Weights of a small mixture-of-experts language model, trained from scratch on English Wikipedia.
Size: 13 layers, vocabulary 32768, 43.1M parameters.
Experts: 32 GeGLU neurons an expert, 8 picks a token, a softmax router, a shared expert of 64 neurons.
Below are experts of layer 10 (counted from 0) of a mixture-of-experts language model. Rows are named router (the router's row for the expert), gate (a neuron's input weights, with its number), up (a neuron's input weights, with its number), down (a neuron's output weights, with its number) and show model dimensions 0-191. Each number is 500 + 40 x the weight over its row's rms, rounded and kept within 0 to 999. Numbers have three digits each.
After each expert's rows: a language model's description of what the expert responds to. This comes from a sample of Wikipedia text that the model never trained on.

# expert 50
router:430544480532518584513436473485512499454460518496547489441541440515504511476549536455495519543456507488521521496536518485462474517455526465419504517457542403469477551470429458524502546386532540609508525489469490485547533451593477540469517466500509515528403478513463476560488449500476486559525437536454519451465440507526443529554496488439520501546540447456525441533487452502457500468504583471548486506442445449520472555463481486549471518482507514528522519460494493514503438512520457574470460451455457498461599480502497455528537541513494477534524446522552574521581473530533473543
gate0:441583492504471567465462545554538494516587518589552441482536530542455502441517500551478578506480459450520502534546536550544485476497535490462454422522525485479457436553491445507541442480580464485483542521499473475508529490494514536526443454479502519545493474527514458459456438430489533476505575488539482570532483469492496566528499489474500498575472515489544479482489481563513560396538510477440476475486494497519527557472523474445547442572593526560450524452511571436461491550496481529497522545478435504510474513456483524528497403510532437482440473509562511487562546525560514511
up0:510419502478533526542484493550508541420522491539492459459496490551538485506493462537498500408501472526577438498520542539526450585512480480498441429546534471616569510481506560494501522469511498494523481470532550488539499455541514487424489445493542464522454499500452557545544463479493476541438539533533506466519405543439474484526389532508471496480529533515514535539490490521531489458469456484454440444471447534449499494443506487485494510504433483507467442450526513464496599468451471520449472509545456440518440476438502472503496525502482484451454474472659518475569499492468524450
down0:541491500473460483556521550589484540486515527420445531545476512517515445453538527482513456542502461524506505557527542459490531433493484547522462537504488515439587535534483394437489530469447517506577474425534546531488555488461532456485504518501492494496446541576549559475518519504450503453477502505458483486494517467508496490548503467466544494484490509434411499523465495503576547513518545556463460550508570536578599479553597494479538490557561555555492520511497493552507473522509506518485485470513484454417531477543538441471468461533485454518561540441497538556584520487450594495
What it handles: Sports results and time phrases. Tokens in match results and dates, such as score brackets, years after between, and words like after, when, among.

# expert 1
router:527537538584492464501525571514554511545546491461455469511554542494466508534556481580442487496436482561488505528414486439474470519527463548472482464457575459553436461449506528515559539446524548438530533422451530491522457602507457557462506531518554441503433498532475473498526525507498524535488456532563478436507577476465509525485510455521467438544443538569454477571518483474500501500464499500518458516547488483533523448497420483501436480556481531453560507492446502432467471553520525536572516522506489544552457567510436505443543548482475525467488544542459481543521520502415479475
gate0:515550500504434468494464536518511511523550444485434479526482493495511497477524472540479504538514493538486538494489550508523575435516457440495496444560509494497484596446487497541432525443466587513511423492571501473482524494539554515500473532495454539510551514455563486498539495538508532481471501486504480553439459469521561453499520475539422528518517504560516588495487571522483577449527532444594573488491416471497573482583451475515529446532440500510496504486464483522544520472543434483462539545508448554597476519509519480537497441537508573519513469483527457474537566487582589572
up0:545548526510483491502506587486545550493583440505404534507492481506543523515516496562479482567570492519508524525533522504491479447514507481444506482507536400509515545426525520549507500523467580494532468456550513494509511531500507485492471453494543500536526444458555491531514499558499533556505514542489456561422565398492506475436501490508476427519518536575485526504506478479502565505452506448522465483481517491475613479541442486529504398580477456486529533445468426558512483509563424491491465536465436521587495551455459539491470497493493553484542503482505454495592559526546521566
down0:551490532581562485509509484529562509506472454544523481490541540478458492496565442533495485525478526476511501504506505563539488539501509528489476548470475473564512465496465568456514479523543453496500574529427568517500492430491562506474541555461578467515519541534524460454462523464521439419521506517434503547514487465536545549512525518465432472487512472525520443554417470384495469484502492522482518500584379440454551527492512566498426486582552559453489580493473491474472554482512522523575497576439532448485500452473517548487516379513517467516469488487502504513469519455483467479
What it handles: Attribution and citation words. Prepositions and verbs that introduce an author, source or quoted title, such as by after a work's name, including, wrote, stated, titled.

# expert 3
router:524428465510485548583446419449503499436474559445507560521525491405455543517541582480568520511529515481533446412479519506480421389568496594547504407508476492537524482497508485502504578539439493515496518424542522491513520477465493389472590433436461509595485556514548467492505477515579526483501518506497453448525464491484579492530559446549534555501515502443477512521565491510499517478463517529483518536509487513530535483500518516476522433481500509493483557465572569474538529539491487515550505489575452529505487500518495534447500508507492508485497493459537489447486466520499480540
gate2:524524476483501534513500428498448430512447525446582477484559444536493549436517416452533503506478470465446434485465455599432542531480455538468497436489517457520563522451479478518451528454413479537553549495497531426548467504520433503512500474568498463468460501487547471484546489510473520506498524527501551411542514495465518577532484521490507581576534553535483508500461510548528460533532484509564552514474490440512527508484548508559520448541526465482467485481532501389480532522436437441503542433489481549389508454523537483495465481526486492466502470408467461503495442515486479473
up2:544478543446520455497496422495494481472479553511597459537514493495539500476477471440489509484521529481447456537479494573495496451479474521524483418490491487499520518457530453476454542498447433545517547500549513461511466509460513516498568459546479403459485488462533506522511498548477507453480574499506537419489523517597508572493544549452535561532505476515463550498482470558499526520494452530535514572508481461497487479488499489577502479540491499456375457528552553419520550543513489465529558456484461540436504437456525525483417460500421462456455521381508428488476461560484467443
down2:507472489472552535506542488564469500534473554456509445542492450475507529524505421435507455470532486530481494532507485500519540496519448578472512530514463517534527463533420521537442494508423449380448488497516542477503412404459448546605464518495482603501496580521469456478513469494532498475525512480565438452458483495533505487451543530529492524470521468509514475575513505502525569530502474494556507538402452484482476556474487426457516535574529487434563548543477505511527461529553521514498592486482433461453482497535525499487610493533480476486499471462534486454568506482513504548
What it handles: Coordinates, units, abbreviations. Pieces inside geographic coordinates, density units and lists, like slashes in km/sq mi, decimal digits, degree signs, plus word-start pieces sh, sq.

# expert 20
router:584538485571504467520511557486511550570503487521470534461470510507462434430582504535451504454511476498472461535522490577503561510527524490492518537482596520464496509457482538478446478466496439462519503432537524517484460482481468487390466455594551505411530495446465496529485482476533488575486536589547504496537494464503477523525449468511540483491551471505477535488464488501558474544447513456454525534547481457513487505562530591453406550531519492504532492519493497501466513544467514520496490531487402436480603498492413605498539478484493500563552457560494523521530498476490541565
gate0:483462455577533528523484516556484405469449483511511490517457479589468474532495563455459544493501510529425469495548484523518560468429426502480488502469481583508448527446519546475562493449468447467462431518492579476535412538468505546459514511489535507516478490535514515460588430521573569553450472467540431499474446542473460512492475428488474518457486478385482479491467416446528461472520464446516488538489497475475530533514520570451533499452467522460528501433485574458473448466557530522457510507422464530465508504547498519527508496574526444512518455494529467469518494533570485493
up0:559536552554518438564517474539545500564557534443523559530454508532535444542523479482456609506547467571507519462468469553500482477578565503474541478477555433478491498501533540511508522515535531536506422520536473500510550513476511518541447446465519550500549542461398529511563458568535512576525423509529594478454517530475483522498551510490519519534478473459499536455586485468530517522476477529483427544469502461525609489521528504492526562485478526507506465479566531489488418483556547550485540539518546551527508492462492498538506485559556522475571466466472554478481452560567504480
down0:578442521443469519453477533469483508492479483560511480519460531480472550550583512490468477484488576506493470445515500486449487509439466538546529574469511555511506450521544527421515514445475466537478428482436517579473562519517484443502529476539541531476494483515496432479482521529572556500417497488531464511421526508435438427587510492475545542492503481516523427444499435506533456519521491516494543559505502464442495452517562495484544521453519537406532503471467567541508536478522538470525428507471496489464516516531553528452447478481519515536467482453480552487387578457516471605
What it handles: Titles and linking prepositions. Rank titles before names and prepositions linking roles, such as General, Commander, of, by, in Commander-in-Chief.

# expert 52
router:475509474519471569565511490528466516510432480467438494476437488519424540579577438508513622515582524512571481447487472499485519493496464535596530500489528480488477509401499514490526473474417480493487544433540503491471524532545487502479415456500469448487528468525543503518496503428464479582481610480460541458501523566494470458591475472496528552511503502377457472446519552501516428480493504470560541584501504482518521566536487484521473494532430516452482472490462492527482473531524479507510548512502483552525556563540477550535521474483533487489514460566519541473465522473439474495
gate0:546532569487499432557500542501470469511523500433468527590480484530446543503487525541476533548481476518566485453463432392529487531473503501504509464458535476520480490543532492522537450552529558447536479478438401570498473574477469498466442468537493486455442430489482450429480625464529446542554506538511490518437533493496503560534470504469527495460477527474445491471539494485500472562497538485475514494514491502475535579507483467450527499538475455542546514533557475440516483608539471461577549485544481560492519509443559438547507504515558541489588468490477441569490503519520522513
up0:433460462468510534466504460457528506481586525490521513428496501440568497437506489510489469440491563489487500586526478501457490444463498443481486481491487531500525558450474525524482526461543510519494507544499594492498551409509560514476553505475505478568546477482596493536458433540482497454438508509559494528536474476442499457478467522474521502547518509513560519560440505491491560462517466511505512491520495524534435372391549506547532411477480565473431516444480558548422552458479463466414497550501513442477493469447487531515440527524463474482398525479477486470514501502502474462
down0:478487458472522497527566528512526474511478430534510458561455462520529525579500508404501527534500462558544429469552590492533470437463497467582502510474455570479522491490465495480486520515509471531463484549487562514501502483446584493515520422472420521420498495507541463545435514501463546447451445498459503490438436508471492496578452479522549550500426500464503519413509553521482490501551464562512575486436428548567502448522545475549513519490528454559479449452484472542496578513496533440516483435507509524479454455541541512526475494550419504499445496432523507483533428509452492506
What it handles: Review score slashes. Slashes in review score tables such as 4/5 and 7/10, plus media words like video, press, TV, Billboard.

# expert 53
router:511416546435519443434439472534496563536472540466495530486487504411568487425490427526591453497526514541500520507521487504507454510542544453548548528501426536490485516490523479582441547515604510469460452450487470518435501459486591542495556547454472549472504513452422541458412580508525498484519489495495522514588465482524548476518477517455502510522443471572568537532450443536445483515514500497490499517532524518471444513559532465537486486421546535483493509513505490545518522416449517532570449549502495565511543495508556528494471468469556497534552501473504536506529524540506556472
gate23:473540403508497454543501583445563508499485505458522566376490448486509469563491520511479443461529513522524476513516492473498476455481519502465484499476560457459572528444499498519489510496538566568462496447528533530489440480537563547431462529561516493548549491485532506654485506468565486532512524498547471572461563490483506456492508492496498550503504487516519524455487461512467503501524535406476505588487502485489544492508519519463529448459474496506448533553536536522531516488511498450536576409462451468553471462429512526499507562457479449627478493583518504547526461507485481526
up23:500490458539471532564466492546453486538458445487456487604523473523470410444501532427421501496489515479485478515479445489448518624530527510461431538512553517450524552516474528463524457517446473474565507487528441484555561528512495446481481436495480510534467524544568463514495467459478480456546517530483435535484373522466467554432566505479486480510554505487452499450514595506519500490494510485549520496500492509504525565488485498455508507563475440533571468496498451523463473579469503512458466477543447500471549540550514471534513496516516555463533467457559394471554571441500512464
down23:486519552511525498527458546554476477503499516517456480438549440579454524558536604493444516553461507510527506469477466502473516454507455438511441533463485488486544452489548475443508513525586514452528557566545601538512522578430516460489549531546469452498440562530468486470506473504523539491429529462494482483485456468440511542528572469518517510531542514492471482504514494537444510476558495492474551502453463510446562492490528510447492518598492551558507547525521552514519620522525457484468498535517460447542461519530520506480656492473475540503426537525524519512483463506539435483
What it handles: Foreign place-name pieces. Word pieces inside non-English proper names, mostly places and rivers, such as Magdalena, Aysén, Podvisoki, Mecca.

# expert 37
router:453480526529514458481495481525545588494441469545498529449562510425502490525530511525543557487506504461502437485467461551524510538573532562537581533513504556459516549516480598519457490541506466456488515503484468489430550453522419557529476580534512531513543502563441549454467510528501511423530476514467476481522530478556550442543498548480466532530516596521529526532552486469484473518484477531406520485501584454478471473550472509538467537512523441514491485599452506496513580465567521553503496453428513517497476557525489524488518559437550503484528501473554521397467419491521451513
gate0:467517500532527557469493496452434491462490539503543460458445501533462480496511542476503508426501522444510517527565498551476508494511615528575519505444431468550533434520523510517505451518447493520446429574451540451490549555386491541515540416508491525514496500540538465489476495522545508519538440511493414557535498465539548466531543514572511528514591547473473438565565508502530496477569507575474539505447520545531458502498511509486503437512519490496511538509452465434474500562508535532436551522513425500429512476543536534515456490587517528482492398483429526536508460500500452484
up0:545477529421426441520475522450539486519533479487524447529506506441534504505492447446532489462504503519483462543508550447458503458487427456491428472504535501518481513372508486482520507409526482494542475455586438511559442477560560427510456478479498478500478484495566531452441458472533456528469551496474484451521528569443487513443493521424471525541442430548507515498463414515445575578484508514507502511528493535581527506427529436492526505555456545477459529464487525505469502478466493431579516560449515514491495458455542497486464484451492421549470533504522530538561558536493536498
down0:475509491536454561438479519529437420468440489414457492471497525545450493506509453555571466508426468498475487498534508526467475519524461433488564453543642570515509516533428541481501515482473475453512456408535526441511529450485424540560413478566549550549548461456519540477541565449450482524484507502496490514549464514453462433517500581528541533491528525477513457495511560421506464543479546510485517535572511501520424519526442553471483527408488499526523475533486497437514508484495490526515584488539543519517456507524509527522437546507438482542510466477494475444530507527516495498
What it handles: Nationality and group adjectives. Adjectives and endings naming a nation, religion or culture before a noun, such as British, French, Islamic, Athenian, Syriac.

# expert 33
router:431545530523500469542562513520555515526462529523457492515395510573469462487516408509500454532455481467547519487487534454495508436506528534483431452491457470477433416502536575431472449443514577445428525495550558553513499503514488434535483532488524471502470546522472492514458525487440529511513451564510513473522462546489451606467462521474486538456464527452462457474478516497533489475394503456459481570505498519525550577507448480514490517504484490461477515493453478436558410545522493469548513448506533485513514449564470511515525457563487489434476468511467490530422446499412446471
gate3:427469499511447452463500502555491506496538491491508522491464518500546507571516464453463566473443507399517492504552530508493532442476489569503438521480516461447529520403544521489509463542535566551477567498504502509536515454538502419515485527487520594526537593557512442483479587454455519529531490516527561457515493483470563540589456490506473500460465430533406484563482474445514498502601513564523481532453495576527534452569512495519563509468485450463510541498501509507571453437525531554448528476506456486518491419512486503461460439491422535496489469531559456484506509469530522523
up3:496539527514525581621475505466559497469476564564473527451541458548437504446502519506521464524483462548482439526508535476503498501517543503451539502504491489586469462572453517454471545496449431405515504490523556488483536581510482543538508484454474434432524441434499525511489457549516470453457525481476519551492487565508450518465531481550458465598513476492551483436484543558498503476403498504518503442477491452518512532395538498521512429540532541531507498461504531478486555530480470403533429582521504521457485523537474518535536517532563493451504539491454544467537536470508456449
down3:494510517386465574545424488444474499506503525543595514418501413527540487545503499487489499513599498539497494476445500485505499523591499478534585572512575529510440492491584500501484531540487524528528484482472472469472614508482492506504469561535465446510547492518510540496506489563510410420424494492556534499532503514471476515483474564545457433511506497527490488458521509652500465523447416476476516513480491482529534543434533482481513510524484418454490546475484552492455512551515497565504450509492542510536455511451503494503509535522469489502457514440542555456485520525467484449
What it handles: Verbs after reported subjects. Auxiliary and main verbs after a subject in reported speech or reviews, like said Marvel had, Plaza was, has, would, he.

# expert 15
router:490508544490506428426506561514523537518481533491453527458541525524481540477610439517558464532535537592558507555590508537427473550469501486505506471499513472547484465524568415527465591495585442501511453441535509507469466531505503485518500471513488507476536496425480556505501544492505467480522514483488565528521445498503521500575495520516634472522575532600540482542473500494415471534514473435531501476523470529543509476505491478536517448425487516528455518489512502488465460426516514485516466476511417541506549489533516581535544522499456513548468494432484540532565567531530557502
gate0:564516499454492459511489548432465502623459553497513549420539517428548516521493523442527459521461548417560528457539569563519516487467533513498510516522444435463533443496493459524515516464499471533419559497459456510492498502433578511542544447482510481542450492539446441446505497549482503458502527485434527450552524472480463541552493558502513537504487573535445519504544498484535436507432556501440529581435548554447498516488523446510505424488518574474480563587486460511497440505499497497451537490488532506440497433480477473551488519490406537495476456500516508489514442458514481479
up0:438442462528452558515470460545499480397500449556536506557499500611478492550466537515462495521451516568434467506467450418523551489518444480562442443454552487512454548516483542420483480503456549535566503522514529457538482482516439485511474526524509474516538499485575514517524476482568532490462494527487463528448550501495563462435473448472431467534481430437504512541507461529457529515550490513539534412426496471489529510470508594481520592497476428487479470454524582507520512498524552484512520532493534542573472487580519455461444469542534518480487557509479502451465520534448478478
down0:535534534479430482491479440486458439418438488430444464486516543548496552489515520461457572472510483555503457549522502508462507486505457494516463433571509510504560523563415502530586513492508483498544494434520470403467532549500471481490472452458555564492528502491521537450413498487514480469479529509497498535513476565467518534537501500508452590537470498566541469414469487566549552449559481427563500489412528460490530524532471523539496523464431530507510506503447474434513492435495547544417467537543514455474480444525495501473543552486495523512458481547506459480484399552486483566
What it handles: Infobox colons, name starts. Colons after infobox field labels (Area code:, Intercommunality:), plus first words or pieces of proper names in sports and place lists, like Saint, North, Memphis.

# expert 59
router:543547520569521534554474486545551494524545500490499485455459509534459525516469453446494492497451478467497604560415540560450492510517484507505467401503539537549531486502374467473530497416514518445500519535518536419533512564556438509493523568573536467467406491560465524523486510488424521556481467502477481421470489439479511530501527423531470446503458472531439545531504541523553492402460495524467512566459507497475562472520459496554481528519470526459552456514464502439531458521512545560504466448439537532541442496489469465493526515470487493509432477498526549431501487540485471496
gate0:487517538498533504525483460499487535547532531506463489495472468511405500527428469462510599489512523547421517504496472550476456465482511507494496516471494475510575473471519396474511523488448489482468474471490505412483556525574484512500514483529489492437378498567452529495485440468530508481552435459502473461508541465488445505497463508519455541471516500526501529502490546529441522517498474495461505598467563517509486435591565459504462517547481561492529422456436522488592470479580506476502513510451425466513559462518489505449522461426504540502549490527546498396504419557507464587
up0:547461392499536438487435488486504407488489523557509438517491457524595528574550515498526436487505493504407464527484523496564492513577433522500501476524546531454477551438471527456483493473499576575512517520502502477518464496530536504397489464474571516520476560557577500502521541517455484484529524451524499497462454491554521486531498548452475550436518490450535519437521534488429518515502546632478547527489464496546560545528524520546498454468531495533515580531542473437451482502416497491493527454520523436495423426482460488536510525553480466488469521437488515469505537504480493491
down0:497492500368436519523480426532450369504528514465512526503501524514549504456529511551535516514526434503511469530542522448510483531511520539534583512509496521579489522532559527460531515513513480475504463483537483531520501504485383505474510484544493474586488508502556490512461474479525440524457536510520570538522448505459593501505561520482514520563491494537452484497581462593465481600545505500506423464471526495568504573518524543523522529475532467540501543517471449505516524597530527531543533513473516476459586501495543540413368525510489474476523525511495476478520468478481503535
What it handles: Verb complements, prepositions. Prepositions and verbs completing a verb phrase in prose, such as aptitude for, how, make, give, set up.

# expert 43
router:529468524421489512513519550493534532466467456536469526519520551533504479534528465546548492528527457496586483512450514467506470538493481554461481581513517433508560449458579557442506556568507496507524531519525510547496514519503470494475460456526490392482545528454519518556471504487517432558498491533488472512530551537481478481477510441567448498554582539489504474443600521506544470521493532455502565398520484497445485538532452517510525565523485474482504531477537431503500503534480428457481491454465510423501551545506374488509478560505475482489457518589524511548546540422428418511
gate0:407536537522534447504496571541492551513523496448496431462494489496486439463544393546489485566503495532505514508507495483495534456498569356504489465444538550492473512433501448502518562465511564422505495439438494488502470573481443485544420485514546520538499517509559540473500532460526496537525543470560481496486513503396516507484521466507501465498547538525510442529564552474426534451452496532509517413590462514556527562478415551516491421486491506507494498466455452523441481559497527465543554566505538467528500477489510560532489509497507484474442457497486469575529497471474483474
up0:451509476498480454556503513521448535453515479539550507444486434490503537557521411529487519457556451510541521510554562472501473533510500483492519584512473540510511510427455502556490526517412487547526527558460466601548463483508528472558497448589506485516580545554446529533484423557502579462542524479419420496489494527507536504530522495472497457549601518540504443513517516532432537579509477441472453480467531516486549457454515520479501543520502513532487500564460492560526492498495457475500447512508480480530507437562550482470428488438457498448485424490546543494514592540437524511
down0:554507521508492540496434495535446431496443571530481595512518521529485435480486494484495453454528498531445490490524511468433477493478545466452505492512473483554483505474507509509443471501517465427466474440492496523501490471423530527481547477527553507448552512438542551433486484411551471512590484545479461571496500436467493509492496530449540523504487476508615509523426525607493514460483514479471591494494521513496489527461522506487433525490505507516459520531469516456540381557504442557448450533552449544454557528468466482578467457524526478555518504503484476469561468589554542439
What it handles: Credit and award lists. Role and award words ending list items or table cells, such as design, Cinematography, vocals, Nominated, Won, Best, and closing parentheses.

# expert 55
router:524521483560539493574512518548546588512519473477447446551501533516504478500563482567479506490479521514502517590465494484503488545488487447492570451492502528440501473465462521476503513491507510487558499477501545513507469541534468560521451576505567589458516506509469546545464516553515543534508462512439521427518497501483567496535528501545544557482515539507540555567475445508478464541505452492528465601455453505457526494537426421575476487509528553486551450460457435510517475436476532456498479516512470555542478467468507501482629485474465497538427482506500475560564400511438567573
gate0:458503557534448540567433493491535470476514456478508486485538514527507465500507490512454482491469491536500520508466531531575553533501477470486527526583567508468533418459480462504509487515442506557551513522524538520643542512522481548569511514519549529522469566553515525469493486539505541582502423534517494404435586432510516491533540532548459545499512571483526499538512500508501536466527479539536510554522494533566541451466444464595511566474444471509453464503505521421564530480537524496486557488522492511552442423510525478570535558492464579456504452470529487439513476572468473536
up0:476429405520515550501465466460508496472451496526484412384435473466509583479448520506561535524548496489521483478489480471494492465519493521500430568437534449457511500490577542510500499501490549451476453474432564498465582511452493490551507508558482459525521481533540547472449514487496504474527498495452491491527534496496507541444489518494562508453494474480465388536583439504517497466508549433484459478438461498459562535469491552490442499519499502552514535459533458516480465430547527472449510469481445467523440466539472438497513546430538471511481408510549547464409501400483511468
down0:552569468514488514454522501515530568535559494447483465558497437541464523511473593524486439528445527453583488520539445431506522553466507456465407476447533490532506487546525452512484468413517494480513429551527447484534526511540509462555545526471518457453508500452433497484472490532493485575519482473466596465550530429511531511470449466518519511438572480541545495512514571475476513574551515556484493585543469520549415487412454432497490487505562432485516490491478535487492450506476529525500490500517450460481489528436453482440494504488496552431441506534545537536517476449516575522
What it handles: List and enumeration joins. Commas and and between listed items, and words that start lists, such as Thai, Balinese; such as; including; found in.

# expert 47
router:485530477564487512486519450559507515481509430467465478502425508574562549538501521501377492499402485491474585498561487529413502503472439493495483450506580451447474511538463510506548485516506543439530523507495514449524445515560539498486574535541519537556460489514470513491532454515479562498458533500540481479501574439483506589461468519420439506494503497549499543499513420508479471487502515487573459546430483469505541464465420469488446424467479536481599457523500523500490433478483525478415504461529453472485445432467492517465502410483494498542438461513524491493534525487555544514
gate0:491450498482577472411484526440485500456504439496472503475484477485519515494421496528559494461505485466495491432473518489522468531562514601543482542566432457496508500465496496464437534537498538449464472527446478509452510506497375478513477503517405429495606529474514453584470558531490509476522450506487549504558541522516485463484509488585533430494509479486472443497505490508551454515527543543472531355514518583441474494454496574473480497533489510563498556503543506482500537487466469505530496521473544525486586488542464458490517497535477507494511505539570451541539491462471396507
up0:448490478555561478465513503497555571450517457431438461491487498563540509537426536530437431508433510524524566489493449536478447490523515532481474446521533425475476464421447531445518528540489531420510511514520560487513478526552461525504547535509548516540525547517507520544507501585462553566481459528536532439552564451487552516475449523510487513494510542501445461536524454536466459482499533510532483535489520500461513477463446489562387491556508504525541449476547415520553509483574498495484548460478493520516529425481464484446553479494506521460441533564563390521448477514485421519
down0:502454531498560530489505565452495481533482582471469531473559550531462472443496431525486439530442515581532454429455510484609573590537504465542485524576508513484483509497572528560493497478489495495547471498424463465554529581429470486462447488553513516531528532502519496561459523516563500535518497504494485579484544512491403483540433600554558461497533504509548513500510532492530495506474533459462511492562477541554457516481485465511506533546444515524470549471564474465498551532560431428537474493513525523488515493492479529548499581549444493520512534461534475579488436508552506521
What it handles: Clause-joining commas, conjunctions. Commas and subordinators joining clauses in narrative prose, such as , but, when, which, although, After.

# expert 0
router:405572498537483484522465550489575493447503510604424496471498510511498517509472554533535392534518551559483475468483475471502471456541567609425541439480514491535501399504502531493535491496510499513548490467437489450534464588495470482487458493566546445472470525554494477537514445509445539496481483503503440563495596477509451589456456456447501493483512544457419450494520490488492512434377553469568482496485474471499530529489508567490538464495521491455482498473540475483506511531533448459447499462462457463514489521501495517456534469526513460488444530538549504520533469455467446502
gate0:472480422505437514470438460485521459399439498501438472536494446455487477525484492510533459531556429448591456516513558526492479543557555543559531460522412539459446539496532568588516537489468478479574505559495559436493518510490518446443530476501548489487504514504474462465488427484474474521512440422446487459474522504441491516479493480481489538506531496413515437491529499511594437517453432510506546477467511470462497496479500451565509466496527548490515446487528456561509496444556469517499545543524487495489523511527499577567504440501512508362446495471497460515468559474498504465
up0:522467528485519525520492489451487521535554490498561511494431513491524487503477549475500571440526618554488507458513475473513507480513454486399553504525583467535485495514559462510502427542539467556398453438521494520438531509493468472536469473464431520504536491480506503545555552555509538456523478591509500550520445569563484477540503559532500521429506495513436574451529464496501513536545552545472458490522503556527435490541511561418462532463472489510459592447505544499541559538438532452483418515488487512478452502529539449473501520508446523590563480512502519479482419495512476463
down0:493507557526472523438431566542468447497497434553500532429443491513556578535520525513490529515496525454470506503494476461482531514479456483447537529589561536481483476451530558536488523457471560449525457521413508491466538520495535416484498488593481514548544534450498444574513485491463498548584462454535509515484521555569496448514465503549476431515533520497480488483559495520505480503452484547493489512507440592492504608507388457478492531511487486513502487401537513448532564540455447430508468475547515503487490531542504540456440483526532430478475495439499493481566491522543436542
What it handles: Function words after verbs. Articles and prepositions such as the, with, an right after a verb or comma in film and album prose, plus death years in lists.

# expert 60
router:502524523453520454428450522565456592570470516535493545483491496430548532520565455510484497533565453515612551561517486494473488476444490512506515545455538486479529465442551438492495505493501500462519444505557452546434548505445509572478467503521452488438526562430394485526449538504447463559572505493596498543579482497503522486555501457505541507516579516560467439482496500484505489559495521471507423513601505560560522480520553512506488470522466488452534499524471457519505439494477473521544445489498505516499526553484504537539457448461528443566510512535478511579533492511554507480
gate0:559583599535529490472481460530554511561445470503459472482507522471503482419523433449487511478502549548482514524464448474407500476512534535462518499545532533456499568465498480518432529469455532536566524461510573528473486471467517514466531510549519544442494500453463513551407565491433516488539506489486522479470480503483519386552502521578573527491530545560558551500519506533441533498478549501474480559546545484552524517531588523441499441476508481420482592487411507529509460498497469560473510498490437494484485439548482483529486493429527476485557541538509543528504448555555485539
up0:506572481510522480500583509590453504502487459480488481543529452555484489543525521532471550544624461492492542495529515519574560514436523505502511511448451509482537452463499519432566522466493534496530470582449528508532512477543501507531488501498461469511569512485464409491552480524440494502539484425511466463490533515556502509422467482475520515462577520467491458501495465483487515490496460477522496490514523527503450619548498427531570550518488481411501579506390473535565515502504463493483464513442471471461443578558511523525541490500533426458500468576430553519512580544528499491
down0:476476421541417499548462511441441458503538474512527450476540501581529532511537473485477517463522541481505467502522518481478502478497556506430449460547522486553442521470529470565569455513500432533468386509491550457519595484482512439424557532476506481544541578422493503519456424503533547484511510526534478514473487442522547588487529539463455487457498489488437525448485476513508487426503545494495545490510520446498522503504519533547452486546462458523581424443576449487509395491455505504508425522562495480477453504454573490462452496478515488542469559568532505560499485507529478479
What it handles: Given names and name pieces. First names like William, David, Richard after titles, by or commas, plus pieces of foreign personal names.

# expert 10
router:483470524466543417492522489484545453533570527477530466534529559512533451457486549561481510512500551516483476514500454503405519486543520449426461499506547450490487467532562484519395516484500524466601552495501526549472494539477411504514537562558488510475522437510560525472478477380477527468485516519492524546455537486457501534438485459491531566423525452525518486524542533494487588506511490562543510484550432429554527493517449467500477488509519424451469559470536488510522513538530490477533496422563506425499558480509457496533572498529550460498546606492487535536502487460529503424
gate2:493444509571538492494517485551505478538479517504529450459465449525487489506494604508438490520412446514471586417498507460517527512465491489471527492496540473514523471446461559501480428439521609541530490465438508523545477530527473473488533488577508498478619510516484581513499480459521526549511506541440482518440582495540418537500501515525535515454514479494537397579486564479409534557481565492509483519502473554531437458498488485504533494506497560441455540514540549437535487536516450494505452455533521510518509456502569465545534490458613464452510498550500457523466501497525485517
up2:456489507466545487487429596477535551456511534485494609502503528501486443510534472514521487442573581510497414543553510556528509437555488521505440497442496518502553595483492457545533585543545455478450514565518471493453515574472523502513520449452529477540497491495510426516508525498410439447479495439539513490509511516437523484486545487470404484565475511498444573489525416470547452524448429519551509463510558503511568527496487526505483489509510454579520494501504481527467464438541531550483531524503460437468465466466429523475500489489495527463547457483531488500536529586467537443
down2:470471512513532484425468466513477557527470527491525544446466565428533479504496513496439493552494430451493481522510485537519573489498492520481506556463464464509556523495488471507499454411499514458459510529536474497534574485506530552449478533518506493531473438562429552449504598442455506516588434524464463384483468503472513518435518529447503547459425510488458544434497525470490502505540506483460524521481447492490459443396526473512421471501444516462555447567467601496497461484502469557528462456476534465485440513502482470519584456516551508517527442533486414501529532532452445479
What it handles: Table cell separators. Pipe separators inside sports and statistics tables, plus list-item dashes, born and line-start tokens in name lists.

# expert 8
router:510433442438478459532452519537530522552461537472479476528469474469524498501453494525599494442518529501516508527516497479525473560430515561497382499559512499449514543487511446472530477466511466481510487531570542505476487519508492534443439471570519481466473517414555505561467519452395445532530549535498490498550495482467482509523534457454502490469594484552523528465569516478519525508488537476530545538513513529573503421450583536520503413514546464520531514498471496508497456510566477488509563460418492487570551518524444518484472527428555446563451558477574477496550469484565546539
gate0:531455533507480458521552507471568498450513467543513438498448538486579579495526454519579428442466499485507567428470554486540527488437497498434522473462519475428544517529447505523437545520447553455498497460524508490505433565453440472466448486545523565487437555516519473576521552512450450508464526585513496438456486452501513547477522439448478540449562485498521488475485552489546532474501441454487525492455576493499558464441474500500594478479566463469554510543459443474481481555537483495461583513444493524459516468504449515454465534552527483522476501429504503522452508468449547498
up0:572545532501496469509546507595541518520510549450487483486436551455549571439605438519594447446493524561505500500492538520495548501453522502466526538502550442450590536490481475501471562522430521482554505520498515510482505540494437547491515483498519531480501499523496459493472578550448438530477513534519490485494482492511508456540497502493494550507550507560498505478460549477447509476473422425487517519421522516490513411557414527524624497444513454470476532570448449539508445550517475530458508470426478469505504528479492569482524498535503504554448542471613488517455547520496475516
down0:507566526516509464530533440563517478482585573531420447575550551448552608526499537478482426520545469573469441478514543567544474505471506464504570457506466528499589499552516473497484430511489569515495487560502538515471541495450471550444543407519515502519492522479516501557470527471489427451470537538474463493518460470496489455515483480538550510525576458536504534619442527521521529500494462457469560516513503566524561496457549497514468578564464497520528485515473489492463425478540457520496447444524446443509541523527486532531481496484574462507489544471504528524466500563513504455
What it handles: Personal first names. Given names starting person entries in lists and tables, such as John, Chris, Robert, plus table pipes and score dashes.